config.yaml
n_experts: 160
normalize_top_k: true
balance_bias: true
groups_per_token: 3
init_std_router: 0.0279
lr_router: 0.00252
norm_eps: 1e-05
batch_tokens: 65536
seq_len: 256
dataset: "wikipedia_en"
Below are experts of layer 2 (counted from 0) of a mixture-of-experts language model. Rows are named router (the router's row for the expert), gate (a neuron's input weights, with its number), up (a neuron's input weights, with its number) and show model dimensions 0-159. Each number is 200 + 20 x the weight over its row's rms, rounded and kept within 0 to 999.
Before each expert's rows: "gets" lists some tokens that make up at least twice as much of what it gets as of all text. This comes from a sample of Wikipedia text that the model never trained on. Tokens count by the router's weight.

# expert 104
gets: " was", " is", " were", " are", " also", " be"
router,194,182,192,160,197,231,190,207,192,210,179,211,167,202,197,220,191,210,201,217,199,221,182,226,173,200,185,170,168,180,196,217,157,200,178,169,208,194,216,183,197,219,177,211,237,226,198,217,216,201,207,180,204,199,197,218,216,203,207,187,213,156,195,168,211,210,195,212,173,189,184,200,197,210,194,184,191,207,196,189,218,213,191,182,173,215,187,215,189,198,164,181,232,189,228,202,221,171,209,203,235,247,225,201,201,190,170,220,175,213,216,230,182,219,208,220,193,190,217,202,220,147,208,207,190,221,172,162,257,204,218,211,201,209,224,212,213,216,218,203,202,210,223,193,173,234,203,172,193,242,209,200,183,227,149,161,212,210,219,203
gate0,191,198,238,188,177,183,196,202,195,183,231,191,181,168,162,163,189,237,211,215,188,192,156,226,230,201,187,189,191,211,190,217,225,232,196,177,209,226,203,237,187,204,191,190,174,194,172,191,201,216,178,231,193,161,198,199,216,187,228,191,203,202,214,185,246,221,176,187,191,233,194,208,164,206,193,197,211,196,179,208,215,208,206,182,181,201,208,215,183,197,189,184,191,234,218,165,218,230,219,211,185,210,213,213,215,216,223,217,185,190,161,186,185,180,166,173,236,207,269,184,209,199,212,219,190,177,218,219,203,238,228,197,193,183,218,189,205,230,177,210,206,194,212,208,155,194,197,213,184,165,216,212,174,210,214,216,200,203,200,188
up0,209,220,188,185,213,203,212,200,200,204,200,219,205,216,186,218,208,135,193,204,210,217,216,173,182,223,206,205,190,162,184,182,213,193,217,223,196,197,181,198,217,175,196,213,219,215,205,196,204,215,214,191,194,240,196,206,199,239,178,221,190,201,173,242,160,150,202,184,176,178,212,164,225,209,195,208,167,217,210,210,177,201,206,204,208,224,203,195,161,174,223,213,237,162,184,197,201,204,224,203,227,216,189,175,184,173,172,226,183,214,199,167,189,226,225,182,167,196,172,215,188,190,186,218,231,209,179,166,176,191,214,205,197,218,173,226,195,213,195,199,198,193,191,210,252,199,220,171,194,246,186,191,201,181,178,196,174,224,190,233

# expert 55
gets: ",", " was", " is", " were", " are", " ="
router,196,225,216,148,207,245,174,218,203,206,172,185,205,253,209,197,204,192,192,168,193,192,172,212,229,202,203,200,182,187,181,204,171,182,198,202,191,205,177,168,176,207,221,217,218,206,202,201,210,197,216,195,214,171,202,196,209,211,245,195,221,190,190,207,197,234,221,214,166,196,194,201,194,198,178,217,219,207,187,201,151,207,226,215,206,244,241,202,206,225,168,245,235,191,217,180,202,184,206,207,196,243,191,175,225,129,182,191,183,218,213,203,185,213,191,187,197,194,200,181,186,228,204,203,171,197,181,231,215,193,169,180,223,193,185,204,219,219,204,175,190,199,212,191,190,179,223,208,220,245,191,195,183,209,208,174,214,194,188,185
gate0,201,226,158,233,234,208,193,205,196,241,208,190,186,197,194,218,187,185,235,186,210,196,206,193,186,216,172,199,202,214,208,232,198,204,173,171,173,216,184,208,198,187,156,178,216,196,200,216,162,233,179,210,170,180,192,181,182,229,201,177,210,224,173,181,226,233,171,230,159,205,189,222,169,194,203,180,178,210,227,196,219,187,212,211,169,211,172,224,194,220,213,214,143,211,179,190,176,205,219,175,214,207,203,210,205,181,234,205,180,184,186,203,201,188,200,225,224,208,187,165,203,223,204,185,195,183,183,224,188,175,200,199,208,207,236,204,200,198,206,196,182,231,189,231,209,185,211,180,164,201,189,190,196,193,152,210,224,197,244,180
up0,200,165,195,212,239,214,189,171,200,229,198,229,156,230,208,245,233,217,198,177,213,189,180,191,176,206,195,215,205,178,211,183,215,186,182,218,208,200,163,201,229,225,200,212,200,208,163,215,221,198,198,170,183,197,215,213,194,206,192,214,211,202,172,198,214,198,188,223,175,225,200,228,169,226,151,193,180,163,221,198,224,169,176,190,210,220,201,191,171,200,193,182,213,202,190,239,173,211,171,184,187,200,208,193,208,223,205,170,178,198,213,203,201,194,227,189,218,184,164,194,176,194,240,193,201,187,222,207,180,174,224,206,164,227,236,184,200,209,223,184,177,254,213,221,197,221,193,197,215,203,203,179,202,197,199,230,215,171,234,207

# expert 88
gets: " b", " f", "th", " st", "at", " h"
router,190,190,214,231,197,178,207,208,197,208,201,207,196,257,185,205,190,190,183,166,232,180,199,188,158,218,183,195,219,208,218,196,198,194,181,189,187,220,225,191,219,190,201,184,229,183,160,206,216,208,211,210,198,189,215,208,209,189,207,175,195,193,147,192,172,160,193,213,177,207,187,176,196,186,190,188,178,165,147,220,184,211,232,242,202,227,176,194,210,208,223,198,192,226,257,197,187,208,229,193,235,195,223,203,209,200,213,199,214,213,185,203,207,182,230,228,191,224,195,181,238,163,209,205,213,192,181,183,206,208,189,210,174,199,164,190,202,190,203,181,193,204,205,184,213,193,222,154,229,181,221,257,221,183,200,211,191,207,215,226
gate0,170,186,202,220,198,208,204,170,217,182,193,204,210,188,203,179,173,198,209,199,203,164,206,208,177,152,194,209,213,184,200,206,195,191,215,159,166,194,157,218,168,196,246,173,225,218,196,196,193,178,213,221,192,241,177,191,169,207,189,214,196,229,214,233,211,219,212,200,211,200,227,184,183,178,203,197,214,174,175,207,172,167,202,205,194,227,212,209,199,219,182,186,207,215,197,197,184,176,211,220,171,224,198,190,234,213,208,162,195,240,216,187,204,207,210,199,201,227,196,173,192,216,215,184,202,167,160,194,248,172,200,171,170,203,212,180,223,203,234,217,190,226,164,220,207,197,189,210,184,182,158,207,162,193,227,212,204,176,186,224
up0,190,196,202,211,230,210,198,180,209,212,170,217,182,201,194,188,198,206,171,211,195,186,206,202,197,203,167,210,201,208,168,185,193,211,204,208,183,219,172,179,184,197,213,234,199,182,223,153,181,227,202,253,194,204,202,219,210,231,171,185,213,203,200,193,206,215,181,212,196,171,242,192,187,230,150,184,187,181,205,205,168,196,191,222,175,222,213,237,187,211,218,210,190,193,184,172,181,226,208,171,198,203,147,202,179,184,157,190,203,196,180,197,221,228,216,192,182,198,207,192,173,160,243,186,204,188,186,190,224,196,201,238,221,224,154,202,217,191,242,212,197,205,169,220,221,203,199,174,211,171,177,203,197,156,207,198,207,205,221,221